config.toml
num_hidden_layers = 10
hidden_size = 384
n_experts = 64
experts_per_token = 3
d_expert = 64
d_shared_expert = 256
hidden_act = "swiglu"
moe_layers = [0, 1, 2, 3, 4, 5, 6, 7, 8, 9]
router_score = "softmax"
normalize_top_k = false
routed_scale = 4.62
balance_loss = 0.0107
balance_bias = false
n_groups = 4
groups_per_token = 1
init_std_router = 0.035
lr_router = 0.000663
vocab_size = 11602
norm = "rmsnorm"
norm_eps = 1e-05
tie_word_embeddings = true
optimizer = "soap_variant"
learning_rate = 0.00311
beta1 = 0.95
beta2 = 0.99
batch_tokens = 65536
max_seq_len = 1024
train_tokens = 383700000
max_steps = 5855
dataset = "wikipedia_en"
Below are experts of layer 4 (counted from 0) of a mixture-of-experts language model. Rows are named router (the router's row for the expert), gate (a neuron's input weights, with its number), up (a neuron's input weights, with its number), down (a neuron's output weights, with its number) and show model dimensions 48-95. Each number is 200 + 30 x the weight over its row's rms, rounded and kept within 0 to 999.
After each expert's rows: a language model's description of what the expert responds to. This comes from a sample of Wikipedia text that the model never trained on.

# expert 10
router,227,212,189,190,194,211,159,202,232,248,185,233,204,178,119,196,213,241,227,220,226,180,182,172,207,217,206,189,182,191,179,222,221,175,156,165,219,204,161,226,231,212,155,176,184,213,189,240
gate0,219,258,108,213,214,205,245,231,213,233,200,214,197,237,251,223,204,166,184,193,205,236,233,229,183,185,204,175,214,180,195,197,225,157,204,270,142,242,172,215,175,195,229,181,191,164,242,196
up0,194,209,181,204,227,158,206,184,217,241,212,133,233,156,200,170,224,184,199,219,211,219,201,167,151,193,186,190,138,170,223,154,154,212,210,207,236,181,211,195,177,212,147,229,254,151,155,203
down0,229,201,196,174,168,240,186,158,208,152,210,167,212,201,216,222,214,239,222,227,223,173,216,161,160,173,143,181,220,253,195,225,151,206,247,185,209,221,155,205,156,214,213,231,222,154,158,203
gate1,193,137,185,229,184,160,188,205,210,292,198,218,181,212,199,194,215,200,199,224,220,197,228,199,182,165,144,233,225,196,193,198,185,153,121,267,192,240,208,156,146,269,190,215,211,216,164,169
up1,201,202,202,210,212,198,192,188,185,191,162,195,161,214,160,205,161,197,209,217,170,209,227,210,180,212,275,216,156,182,243,267,172,190,215,197,256,178,222,209,154,201,220,157,229,156,210,191
down1,216,174,254,151,180,189,233,110,230,197,230,230,177,191,205,195,196,213,128,167,226,191,165,227,194,203,166,240,212,164,230,173,128,210,265,206,178,182,215,168,230,182,253,202,210,115,222,179
Colons after infobox field labels and year ranges, sentence-final periods, closing number-parentheses like 3), and "(aged" in biographies.

# expert 32
router,199,199,209,227,157,216,185,206,243,148,182,177,218,173,180,168,188,181,152,174,249,173,250,238,209,210,236,195,229,260,184,166,160,220,219,169,222,282,166,225,212,185,262,169,204,161,224,142
gate0,209,235,190,205,214,128,222,241,214,217,175,223,198,260,231,213,251,184,199,191,228,241,190,186,138,264,176,181,198,198,153,167,178,177,252,203,205,181,161,241,216,216,107,196,207,177,213,208
up0,185,156,160,265,199,216,184,210,220,224,187,171,181,175,195,151,205,265,188,192,145,204,191,157,212,169,221,191,221,239,195,208,202,202,168,224,195,219,192,182,173,233,187,200,212,210,246,161
down0,204,157,206,234,258,162,219,247,200,157,196,190,161,267,218,123,245,206,243,150,214,224,219,223,249,190,208,218,216,216,228,256,244,186,186,145,202,200,208,237,197,241,197,210,213,187,166,180
gate1,195,168,189,216,182,172,198,231,194,211,229,177,166,165,152,202,223,173,161,179,198,181,155,206,263,199,188,262,228,208,246,215,198,204,192,228,188,222,265,240,222,154,195,155,195,207,188,191
up1,186,199,193,252,161,206,220,179,218,137,184,288,213,136,205,190,207,221,248,159,189,212,214,169,239,198,171,218,191,215,200,191,268,219,148,237,208,205,175,183,176,185,216,165,213,204,234,226
down1,197,198,237,219,195,154,244,248,145,178,203,237,241,203,180,170,239,252,201,183,259,241,183,188,228,215,196,105,233,209,242,215,237,198,230,221,185,180,202,168,189,170,229,155,191,221,210,185
Parts of place names, especially US states, countries and cities, such as New (York, Guinea), California, Carolina, -shire.

# expert 58
router,213,156,224,155,243,222,173,192,159,175,166,235,242,202,156,229,202,200,190,193,232,228,199,190,155,153,182,236,218,145,191,170,188,174,214,234,244,181,153,202,197,216,229,231,206,166,142,220
gate0,208,195,223,247,180,270,215,191,207,155,181,184,190,228,185,189,214,161,219,196,252,171,216,157,200,266,244,183,162,169,213,199,170,149,194,190,192,170,161,208,220,207,195,177,141,189,217,213
up0,215,170,166,233,199,174,193,205,205,187,220,207,158,231,212,212,233,155,239,197,217,262,251,125,186,209,220,152,244,233,184,215,210,158,227,200,167,197,233,235,196,217,202,176,213,167,225,240
down0,231,167,246,219,166,229,184,240,210,206,207,256,197,170,210,189,193,204,194,171,238,210,185,188,190,226,183,196,218,207,261,145,168,183,197,191,223,248,210,141,221,253,224,202,197,256,219,244
gate1,147,185,187,229,198,140,181,189,176,172,200,138,219,193,188,187,220,176,198,211,227,188,158,180,192,212,225,166,206,163,222,230,217,224,181,211,199,227,191,187,187,197,160,218,214,167,185,155
up1,159,222,167,218,195,201,183,213,227,173,185,144,149,193,147,217,189,158,156,219,188,201,144,155,226,172,207,167,156,185,242,229,239,251,194,176,179,212,212,166,184,187,156,238,197,181,209,187
down1,187,208,219,207,187,235,170,196,197,172,165,154,182,180,199,186,239,161,171,235,222,141,176,188,191,164,213,204,199,183,254,189,195,266,173,168,186,225,181,137,221,170,190,181,158,224,222,173
Hyphen bullets and numbered markers starting list lines under Notable people, See also, Books or Cast sections, and leading table pipes.

# expert 4
router,199,181,207,243,205,236,209,186,228,149,189,194,250,235,188,224,227,221,226,201,174,255,174,175,186,239,189,163,189,186,174,205,193,196,202,224,202,246,152,168,134,252,234,189,171,241,173,175
gate0,221,176,236,195,170,188,212,185,197,230,198,229,218,172,171,167,196,185,208,181,212,181,225,152,151,208,209,176,174,194,202,248,214,237,150,203,207,198,219,225,162,209,244,222,197,180,196,194
up0,218,207,175,191,143,160,228,174,183,162,197,208,186,249,191,208,198,181,195,217,196,211,213,203,212,129,226,163,200,218,199,263,142,234,262,220,240,193,183,205,233,157,220,182,205,173,208,128
down0,166,170,174,188,159,176,168,235,234,187,136,131,211,216,224,158,240,227,207,171,249,234,227,183,170,166,213,226,263,228,156,186,198,228,162,168,167,204,280,210,232,174,226,138,194,222,226,192
gate1,180,154,193,168,177,214,203,232,188,163,208,204,166,167,284,245,218,224,199,190,232,185,164,203,218,186,210,190,217,189,158,184,168,169,201,176,195,246,177,247,150,237,161,211,202,206,184,120
up1,168,175,223,276,195,173,172,209,230,198,189,230,210,143,165,184,264,267,214,181,203,223,180,147,182,192,249,217,252,175,153,131,224,196,200,236,188,232,153,213,189,201,176,202,259,174,192,158
down1,203,231,182,207,182,230,132,231,188,217,184,203,189,251,218,261,178,197,175,194,193,244,229,205,178,171,232,202,175,182,206,213,245,233,218,183,169,197,221,223,240,214,149,167,209,215,231,191
Century-and-decade year pieces like 199, 196, (19 inside birth dates and lifespans, plus month names and Animalia in taxoboxes.

# expert 0
router,206,183,189,206,268,185,164,164,230,133,227,208,194,176,237,189,228,203,202,246,188,195,214,185,185,244,209,238,189,175,170,188,221,159,196,254,233,244,166,181,151,197,212,231,192,160,196,178
gate0,166,220,187,246,198,165,148,218,200,190,171,196,214,179,239,217,192,167,254,186,178,228,208,190,137,227,147,206,185,177,209,231,167,243,227,178,152,155,214,181,146,237,211,198,193,164,222,150
up0,233,211,224,175,203,218,265,201,203,182,203,229,193,203,233,228,278,163,222,143,175,236,234,184,190,189,166,192,228,184,179,221,210,171,210,209,177,158,203,228,223,156,165,197,217,193,159,172
down0,212,213,167,199,182,239,141,251,120,208,171,210,223,186,260,176,201,230,235,210,159,130,205,198,164,211,241,195,179,212,155,195,167,153,207,198,229,182,220,192,206,222,249,208,192,249,202,218
gate1,176,206,271,222,182,175,189,176,223,211,239,245,190,208,169,189,179,240,189,264,203,231,199,152,225,182,217,157,200,190,187,223,224,122,217,166,206,184,168,205,208,192,188,253,165,245,248,200
up1,217,201,288,218,214,207,256,220,200,196,245,176,224,237,163,165,191,178,229,188,189,225,232,239,205,221,235,197,187,190,130,226,248,167,182,200,205,240,202,203,186,183,200,200,188,239,265,203
down1,249,232,254,247,231,177,247,217,214,183,197,211,194,209,190,172,171,219,133,198,226,194,211,233,206,143,206,184,206,136,167,227,197,152,271,181,191,180,239,231,264,189,224,211,209,164,226,172
Four-digit years opening a span or term, often after a parenthesis or pipe, such as (1986–, 1961–1965, 1945-1950.

# expert 52
router,151,176,161,204,162,194,180,238,237,209,221,168,210,227,163,209,165,165,157,215,194,149,176,246,132,221,212,179,169,172,229,193,191,227,238,184,185,184,221,173,213,217,244,134,253,178,192,147
gate0,225,165,182,183,193,202,183,183,220,193,158,215,122,163,197,203,206,209,187,187,200,202,212,211,190,229,165,181,145,195,189,202,207,213,140,155,148,234,186,200,175,237,174,191,217,182,192,160
up0,217,187,257,197,177,171,204,117,179,204,249,218,210,167,234,198,209,222,177,224,184,221,169,167,201,208,166,146,223,222,129,234,195,180,214,160,222,142,181,251,200,173,192,202,227,163,176,243
down0,214,223,194,213,201,219,205,174,162,128,183,171,196,200,158,242,171,203,167,191,171,209,191,217,188,161,204,236,177,161,242,167,231,170,252,215,235,186,227,211,216,214,198,216,213,210,200,183
gate1,185,222,228,249,247,195,196,166,220,193,202,177,265,203,187,282,176,128,197,239,184,253,178,174,183,245,186,222,202,170,217,228,245,177,182,169,195,156,190,226,211,199,167,147,214,215,219,244
up1,150,212,183,203,217,143,192,202,222,207,197,144,261,185,225,180,254,195,224,155,210,183,222,175,231,205,212,251,171,194,233,163,135,193,213,182,212,209,195,202,128,270,253,177,146,223,193,199
down1,184,254,172,187,215,174,204,202,152,228,147,247,197,235,209,167,214,152,209,152,213,208,207,167,206,146,158,130,193,227,210,206,227,248,213,241,230,159,190,213,212,165,163,170,135,184,184,204
Sport and competition nouns after a nationality or organization name, like football, league, Cup, Racing, basketball, fighter, in sports biographies.

# expert 5
router,230,176,172,187,141,252,164,226,244,156,223,253,198,202,208,224,230,186,189,173,213,248,194,228,199,237,204,250,209,179,242,168,191,209,175,136,233,156,203,173,219,203,151,202,208,180,223,226
gate0,234,220,174,133,184,193,161,204,221,173,227,142,239,137,124,246,201,196,168,197,179,208,186,130,203,218,243,283,207,223,210,201,183,201,244,215,160,208,191,226,181,217,185,245,179,219,198,207
up0,229,241,180,157,148,231,222,155,196,211,196,233,193,177,195,174,171,205,205,162,208,176,218,226,172,227,187,185,182,240,199,214,174,150,165,163,222,256,212,174,202,140,232,191,207,180,228,239
down0,192,229,218,193,189,230,196,159,200,271,240,134,171,203,175,196,186,199,136,198,164,123,188,221,188,227,206,204,161,201,251,244,204,155,211,210,222,226,198,232,126,186,182,203,177,188,179,211
gate1,193,221,211,173,215,153,156,210,216,231,248,226,213,235,151,199,193,204,120,191,217,208,168,208,201,173,194,276,231,211,184,194,183,181,254,174,210,216,221,225,215,231,170,227,216,232,170,178
up1,202,192,220,209,142,178,238,237,190,199,183,170,218,153,230,209,223,175,160,180,142,222,194,164,202,182,211,258,161,205,235,218,236,225,228,235,227,185,191,224,193,171,181,223,200,177,212,231
down1,207,209,162,133,220,243,175,170,208,209,209,147,198,200,175,170,289,182,199,221,210,235,233,221,206,172,231,188,217,244,221,233,197,181,210,188,250,206,159,208,167,184,222,183,214,241,222,211
Column headers and row labels in results tables, such as Time, Votes, Ward, Capacity, plus per, colons in titles, and emoji bytes.

# expert 35
router,211,205,212,150,184,214,186,218,215,187,171,267,234,215,246,134,226,231,173,157,197,143,226,239,137,215,225,233,183,178,253,182,252,170,199,148,245,199,224,207,219,244,180,192,207,218,214,146
gate0,184,200,220,168,194,228,191,212,258,204,218,158,139,176,217,244,250,259,171,192,197,216,180,201,206,191,184,185,194,136,225,144,179,190,144,190,200,239,187,180,198,184,145,207,166,171,156,158
up0,196,199,179,190,158,178,207,178,223,177,207,149,238,224,242,158,145,219,205,195,212,228,227,193,248,180,201,188,194,207,200,179,183,179,198,224,216,187,205,261,189,178,216,179,252,147,209,204
down0,199,215,150,188,192,135,193,154,172,216,196,240,198,195,186,236,205,191,214,170,185,279,228,209,200,172,214,206,180,203,240,199,278,258,219,190,191,190,130,177,197,234,179,182,204,213,215,193
gate1,202,188,272,234,166,159,235,245,197,184,242,194,265,170,160,158,163,187,172,236,165,145,190,212,194,198,199,202,196,210,217,152,178,145,188,195,221,187,202,217,228,240,173,213,195,239,206,198
up1,182,239,186,233,200,191,220,198,168,173,226,242,199,213,196,167,150,168,156,167,235,221,147,188,220,171,283,189,203,201,188,194,183,182,206,203,214,193,188,209,244,171,186,144,234,228,171,206
down1,192,204,218,197,193,165,156,260,207,192,251,200,208,225,209,165,261,235,168,210,158,191,190,206,160,208,216,174,220,227,198,181,230,245,208,177,174,187,197,154,160,213,178,211,222,213,255,173
Table-cell pipes in ward and results tables, and ending pieces of words and names, such as -os, -ients, -ants, Sam-s, Honda.

# expert 7
router,233,166,176,246,172,207,173,244,209,218,203,183,178,227,186,177,210,205,182,184,203,160,225,233,175,170,165,201,205,170,214,183,176,202,249,175,256,201,206,152,199,173,234,205,189,195,187,234
gate0,227,191,162,199,197,167,220,232,218,255,176,174,204,222,194,171,180,173,219,180,206,242,222,179,204,218,229,239,175,201,202,213,143,216,222,219,179,173,210,226,213,202,172,159,220,199,161,171
up0,234,178,191,259,186,241,179,214,202,177,204,215,189,245,215,199,198,192,180,154,157,231,218,221,189,151,151,156,243,219,168,164,225,197,206,212,204,232,196,199,240,219,219,206,188,193,213,169
down0,191,237,185,202,240,218,166,226,204,216,218,221,236,225,186,212,203,142,188,210,229,215,188,177,215,176,178,209,207,188,167,179,198,249,187,225,212,234,186,236,270,206,143,181,215,197,212,198
gate1,212,192,219,257,175,237,172,177,212,207,166,191,160,218,161,174,201,181,211,195,152,225,208,167,190,223,215,187,193,226,182,191,207,219,148,182,168,236,205,165,251,190,168,183,194,251,213,153
up1,222,149,252,191,176,207,160,175,162,234,191,186,171,205,178,201,199,209,251,180,159,199,218,212,212,172,208,239,173,250,215,144,174,152,194,174,207,291,167,268,196,189,197,200,227,210,201,212
down1,249,161,211,140,222,174,235,221,209,175,219,205,227,192,196,215,219,177,193,172,198,171,168,213,149,203,239,220,242,207,216,197,191,228,217,214,178,249,186,221,260,167,124,205,186,180,222,166
Capitalized content words inside song, book and organization titles or proper names, such as Voice of Nature, Right to Life, I Saw the Light.

# expert 9
router,248,243,217,170,198,181,171,207,210,239,200,260,216,172,195,218,213,247,112,225,189,230,208,217,200,156,203,214,185,252,182,257,151,181,221,168,228,177,157,195,158,217,178,154,199,222,233,163
gate0,232,180,282,226,233,170,280,179,206,193,211,184,217,232,227,260,231,220,143,217,170,245,179,175,254,181,193,185,213,164,208,206,226,162,160,195,191,161,154,182,208,232,234,171,202,129,188,228
up0,213,221,160,209,216,230,196,197,225,209,155,220,237,185,182,172,247,175,230,216,138,168,250,190,199,236,188,247,233,165,178,215,253,209,222,232,226,198,234,207,169,226,192,235,210,178,192,242
down0,141,243,144,169,205,224,196,189,219,213,164,227,222,207,196,210,145,248,232,176,197,187,236,159,130,198,154,186,233,137,135,169,229,209,211,252,182,237,243,214,221,227,229,190,175,251,155,174
gate1,169,188,260,195,146,232,162,220,217,198,175,215,178,273,250,186,212,196,186,155,216,184,248,222,212,201,242,197,176,205,196,226,191,194,245,244,203,249,188,159,199,200,224,181,194,156,214,148
up1,270,180,177,196,234,197,201,155,200,171,228,224,231,207,182,249,180,184,203,254,182,234,222,230,220,221,175,213,190,256,220,141,208,211,203,195,202,135,235,194,182,206,197,202,171,187,176,217
down1,225,182,185,255,218,153,189,183,220,182,250,203,210,247,193,209,201,208,209,232,185,217,135,164,199,245,203,203,199,197,218,174,242,214,79,182,231,117,211,204,186,202,188,186,149,230,176,214
Opening parenthesis fused with a capital, such as "(M" in Gene location (Mouse), plus "classification" after Scientific; otherwise scattered word pieces.

# expert 33
router,226,152,177,178,213,219,136,166,213,100,216,214,198,188,238,178,210,176,177,189,210,148,229,218,168,204,220,241,226,195,200,181,220,148,183,170,208,180,214,192,193,229,199,219,249,190,161,167
gate0,216,233,249,268,165,249,193,181,210,204,162,192,267,218,218,184,163,181,158,219,197,165,205,180,218,178,202,239,216,252,176,177,195,204,201,133,189,177,237,201,229,181,187,202,166,237,212,200
up0,216,161,153,159,197,126,161,215,197,225,192,207,189,245,210,278,238,157,216,220,199,163,214,176,232,193,182,152,137,193,188,213,244,155,194,215,209,155,169,157,182,196,225,203,200,197,245,205
down0,252,195,198,176,181,191,180,166,195,122,241,299,200,238,205,190,228,184,181,182,217,195,165,140,216,191,165,218,203,187,223,159,179,179,200,179,182,185,217,181,194,222,162,216,252,183,222,169
gate1,147,258,206,228,237,164,247,195,225,226,212,149,213,162,191,210,205,194,182,152,210,183,126,245,187,231,207,204,174,226,207,232,189,268,175,184,167,188,177,222,183,220,199,189,197,194,124,188
up1,236,232,255,221,271,123,211,185,172,229,236,180,167,228,182,221,175,228,209,161,211,206,175,201,184,228,237,219,141,217,239,186,186,268,139,182,161,207,152,211,166,165,178,179,213,211,158,193
down1,195,249,222,233,247,194,196,186,174,238,177,182,214,186,208,226,160,187,184,219,162,141,211,174,167,174,213,186,227,206,194,164,264,266,224,136,246,218,264,210,183,200,153,223,153,195,196,237
Nationality words like American in obituary lists ("81, American politician"), plus US states, cities and car makes like Ohio, Seattle, Chevrolet.

# expert 3
router,184,207,213,186,202,209,163,176,222,210,159,197,206,181,192,210,240,198,199,241,177,171,169,130,231,231,152,149,179,173,161,244,241,221,219,194,177,169,163,250,191,212,202,208,191,155,162,212
gate0,226,214,242,252,284,244,197,268,200,312,221,197,185,165,199,175,246,208,241,260,198,215,239,172,186,200,199,208,153,269,183,197,203,173,232,207,251,235,211,227,219,268,157,172,223,215,242,181
up0,172,171,189,233,184,218,239,164,194,148,175,168,211,227,191,174,186,145,159,139,161,211,181,183,218,239,194,180,197,176,208,208,211,240,182,152,202,226,205,202,206,156,233,144,182,268,213,206
down0,190,208,195,206,157,239,189,203,193,162,197,186,212,216,238,168,257,139,248,179,221,188,163,227,187,153,189,230,242,200,174,215,224,166,187,202,165,256,248,229,218,204,193,214,217,131,185,192
gate1,209,150,201,180,174,208,267,219,180,225,183,204,142,174,172,189,171,210,187,182,202,148,196,209,270,202,210,193,198,158,187,187,202,173,197,264,134,233,172,190,189,197,186,216,214,182,188,221
up1,197,223,171,228,166,175,139,223,209,221,218,205,255,176,178,189,206,200,204,200,229,234,237,160,169,204,171,215,211,231,213,170,187,261,235,155,241,168,221,227,239,226,246,135,157,166,235,176
down1,172,223,213,200,194,215,186,216,203,233,262,185,258,209,215,178,201,205,229,155,245,203,233,192,195,220,172,199,230,143,186,212,222,203,235,160,169,186,192,195,229,205,266,207,190,181,267,186
Line-start dashes, line breaks, pipes and field labels in sports and taxonomy infoboxes, such as "- Position:", "Class:", "(age", "Team".

# expert 56
router,198,207,165,224,231,162,159,170,185,172,248,241,153,259,227,236,146,154,157,201,172,161,172,208,216,248,225,233,195,242,184,194,190,233,239,211,221,200,231,197,172,173,156,172,222,197,179,187
gate0,206,223,194,185,218,220,222,226,168,168,188,158,184,224,220,212,196,198,241,226,200,205,219,135,256,160,265,198,213,287,201,222,209,205,224,183,177,228,217,231,233,157,177,207,219,219,232,253
up0,197,219,188,205,256,200,220,215,207,211,215,207,192,239,219,163,153,133,217,160,152,189,169,197,169,179,227,205,211,230,172,159,210,147,235,189,207,204,203,261,230,181,188,174,212,245,215,180
down0,208,216,170,189,261,225,211,190,200,200,169,229,189,242,247,190,257,182,182,220,177,188,208,165,204,168,200,210,183,255,225,234,192,144,191,172,173,232,202,177,259,155,169,182,192,185,230,196
gate1,185,222,193,187,202,160,215,194,166,228,159,182,201,174,187,181,157,200,224,213,229,244,239,204,204,170,198,207,147,206,111,176,225,152,218,248,169,180,167,289,198,209,167,191,216,212,196,200
up1,234,213,211,181,212,178,194,235,253,236,164,215,216,207,167,185,227,195,255,186,175,203,193,207,274,243,231,163,187,213,186,230,218,257,167,130,174,209,132,187,222,184,204,223,201,224,236,162
down1,189,217,193,150,155,186,168,215,194,182,204,177,214,224,214,171,140,181,235,266,148,155,224,167,255,198,254,190,214,160,205,206,149,215,236,171,211,175,215,158,218,199,210,194,172,255,204,182
Word-initial stems of everyday concrete nouns and verbs after a or the, such as overl(ooking), weap, horse, hill, sand.

# expert 1
router,218,171,171,173,172,186,202,220,153,213,227,160,137,224,215,219,171,204,205,164,174,263,174,197,235,201,219,224,241,182,181,217,196,216,207,216,181,214,196,249,176,171,175,188,177,198,214,155
gate0,182,189,193,184,152,205,222,159,236,187,223,151,215,250,169,139,177,223,238,181,181,196,170,194,264,222,201,220,188,116,169,194,213,232,169,249,141,153,257,163,183,191,185,196,198,242,192,278
up0,281,241,181,193,164,211,233,220,200,164,242,186,206,173,212,226,155,193,172,248,161,220,223,186,172,184,267,178,192,190,189,203,176,184,224,220,236,152,184,183,179,174,246,221,133,162,170,182
down0,214,177,192,242,200,213,200,189,172,196,179,191,168,189,199,185,213,235,188,276,227,227,208,206,164,212,221,186,263,255,180,208,180,230,169,221,245,153,184,182,142,163,231,261,222,137,236,223
gate1,208,235,221,194,246,238,213,217,154,201,212,193,265,198,208,241,155,202,178,152,194,239,230,233,191,201,180,214,196,202,207,216,187,244,238,212,221,214,258,228,174,163,223,185,192,210,204,209
up1,227,130,246,221,153,190,205,178,162,198,265,154,229,227,186,194,172,221,204,206,188,286,263,217,199,177,179,186,203,227,201,221,170,236,171,197,219,235,197,199,234,177,173,206,244,149,134,164
down1,217,181,187,215,208,243,188,263,168,265,267,214,205,234,254,143,181,178,205,176,270,221,178,186,173,178,245,184,190,162,191,185,192,236,202,167,254,215,192,208,192,233,172,170,196,178,200,253
First pieces of words opening adverbial or time phrases after in or the, such as In response, in mid-January, During, Despite.

# expert 48
router,202,206,212,211,192,247,152,198,204,211,166,194,199,230,235,174,178,243,210,227,182,151,203,193,138,251,229,224,191,200,165,216,217,235,233,199,204,197,235,143,194,242,214,222,189,214,197,162
gate0,233,190,220,209,208,205,187,159,188,188,178,166,183,212,198,172,244,174,177,263,233,196,208,183,196,193,156,167,205,178,143,218,238,239,167,174,181,245,182,186,116,256,212,176,210,174,206,193
up0,222,259,234,265,230,150,268,182,192,204,162,179,186,170,223,224,155,203,224,173,184,266,195,220,253,221,189,198,235,212,164,192,216,228,205,156,210,179,223,186,230,104,221,213,186,182,188,194
down0,253,225,169,223,200,148,231,166,206,165,138,214,220,245,183,238,177,189,192,216,186,245,178,244,230,237,241,220,234,230,204,222,195,215,275,249,229,151,212,176,200,226,185,222,200,210,175,200
gate1,155,226,263,241,240,220,203,225,189,211,179,196,217,188,177,217,245,192,214,182,179,174,209,158,184,217,223,178,171,211,188,197,175,186,262,214,178,219,272,146,197,156,183,206,183,205,161,177
up1,200,175,140,205,234,220,169,232,229,199,231,231,157,211,189,139,218,147,218,190,202,154,222,189,154,202,154,184,184,204,183,204,181,221,161,212,182,210,213,166,200,255,230,159,207,173,234,218
down1,245,199,257,130,178,259,243,213,166,233,199,178,184,141,209,178,260,218,250,173,192,171,189,215,213,192,180,168,229,153,221,198,169,170,187,164,173,164,251,216,215,201,170,206,171,226,278,190
Dashes and dash-digit pieces inside scores and records, such as tennis sets 7–5, 1–0–0, plus Height: fields in player infoboxes.

# expert 31
router,210,215,235,211,187,194,247,166,224,150,206,169,266,238,209,203,184,203,241,208,197,207,198,208,216,201,143,214,258,167,201,188,220,179,232,201,217,127,225,205,228,157,201,193,174,220,184,195
gate0,175,178,168,145,214,167,222,188,189,170,198,204,152,267,196,228,211,130,273,203,164,160,190,221,203,196,181,188,198,155,233,153,133,175,179,201,196,214,246,177,157,269,242,194,225,182,177,211
up0,216,221,163,193,159,221,215,227,218,207,172,171,198,238,198,197,209,161,184,256,199,226,181,236,167,243,188,179,176,180,182,176,240,239,177,143,212,215,193,238,184,197,194,177,243,161,211,146
down0,173,216,165,225,171,228,188,207,189,234,205,220,150,223,182,188,188,225,218,258,188,205,188,217,169,291,231,251,197,237,153,178,218,224,191,264,194,227,192,245,182,147,178,169,206,221,233,223
gate1,214,233,190,207,193,155,190,240,229,192,241,207,238,237,220,228,98,241,205,200,169,220,211,181,243,205,202,225,231,168,188,195,214,219,222,230,150,232,135,175,174,167,185,185,196,167,194,191
up1,172,205,175,238,177,153,189,209,184,183,130,154,240,238,162,242,188,197,174,197,203,221,238,200,209,192,163,206,203,204,194,171,229,153,178,210,243,185,171,189,192,177,152,184,205,191,220,216
down1,159,225,186,208,225,215,260,232,151,149,188,201,194,202,198,181,167,216,255,178,196,243,163,222,199,217,183,208,183,217,236,144,172,205,173,210,164,240,188,234,208,165,141,193,148,164,227,152
Short word pieces inside words, mostly just after a prefix or first syllable, such as re-c|re|ate, then-un|known, ent|re|preneur.

# expert 6
router,230,187,228,163,196,207,149,220,243,140,186,241,242,219,250,175,257,203,180,196,213,178,245,236,160,239,206,204,223,193,184,224,237,136,190,169,217,180,186,209,178,231,159,190,213,230,211,140
gate0,226,219,215,201,267,232,160,244,160,210,181,243,194,259,200,188,200,189,181,192,223,179,203,154,209,226,186,196,206,185,126,188,183,208,165,222,180,189,158,211,197,196,200,199,172,163,197,197
up0,176,153,178,243,203,195,166,174,216,229,216,156,191,180,236,232,198,237,252,199,295,208,201,179,258,266,162,229,198,213,183,192,193,162,169,216,149,209,201,192,174,177,174,165,205,186,211,204
down0,205,252,181,252,255,184,169,195,268,186,214,212,164,203,267,157,176,207,212,230,151,169,231,229,178,200,177,165,182,181,194,175,231,179,232,172,197,171,199,220,200,167,158,225,221,195,167,171
gate1,207,258,237,215,246,196,199,232,216,222,184,199,185,194,203,194,177,158,176,207,189,181,187,194,178,155,147,198,224,180,208,202,230,197,140,190,204,223,201,197,252,203,170,248,212,220,224,138
up1,233,117,195,191,179,252,211,221,221,205,218,179,253,196,213,210,217,238,202,195,145,157,232,260,155,237,204,166,201,214,189,176,206,209,206,266,222,183,209,195,212,228,203,197,215,159,250,224
down1,220,209,193,168,168,243,221,219,186,222,155,249,204,184,220,171,220,185,162,163,173,184,188,176,191,140,220,198,227,187,166,152,207,165,252,207,214,177,146,156,232,196,241,226,247,226,203,179
Word pieces inside proper names and Latin species names, especially binomials in taxoboxes, such as Daphnella al|lemani, Bor|is|ov, Vij|ay.

# expert 55
router,207,196,178,178,181,232,147,197,250,154,181,240,226,224,250,180,246,189,174,178,183,190,228,232,168,218,236,222,192,185,232,177,253,188,198,159,268,179,222,241,222,240,144,198,217,230,199,175
gate0,202,190,201,236,211,175,193,199,211,250,210,232,264,186,150,139,201,189,177,189,195,158,198,221,162,224,256,221,165,146,202,204,197,180,187,216,193,183,176,162,225,191,153,186,223,198,208,245
up0,174,187,194,170,185,172,210,164,180,181,185,100,199,182,212,242,212,184,227,251,168,230,197,227,146,181,220,181,178,149,208,165,204,223,265,194,201,192,223,169,174,220,256,206,215,210,228,162
down0,196,248,216,191,245,200,172,141,215,199,204,174,234,217,198,169,231,238,213,211,215,176,158,200,202,154,164,181,219,236,260,216,217,249,218,207,193,211,175,198,191,165,211,201,191,255,204,179
gate1,156,205,173,183,200,184,209,142,180,208,198,175,198,162,172,191,198,166,192,154,137,138,217,176,231,227,189,178,191,198,196,170,206,165,142,198,177,209,197,232,150,176,210,187,258,215,215,163
up1,229,210,222,229,220,166,166,185,200,210,190,217,129,262,276,225,208,187,227,187,178,211,177,113,193,148,187,206,200,182,199,170,196,239,180,234,222,186,218,252,169,240,196,202,242,205,226,224
down1,214,234,205,159,164,151,211,197,193,213,188,168,190,152,227,176,236,209,269,193,181,200,222,155,177,248,198,183,242,158,157,168,203,255,249,189,201,153,157,218,203,262,221,232,192,249,179,182
Numeric cells in sports tables, especially minus and plus signs, ordinal suffixes and set scores, such as −6, 28th, 6–4.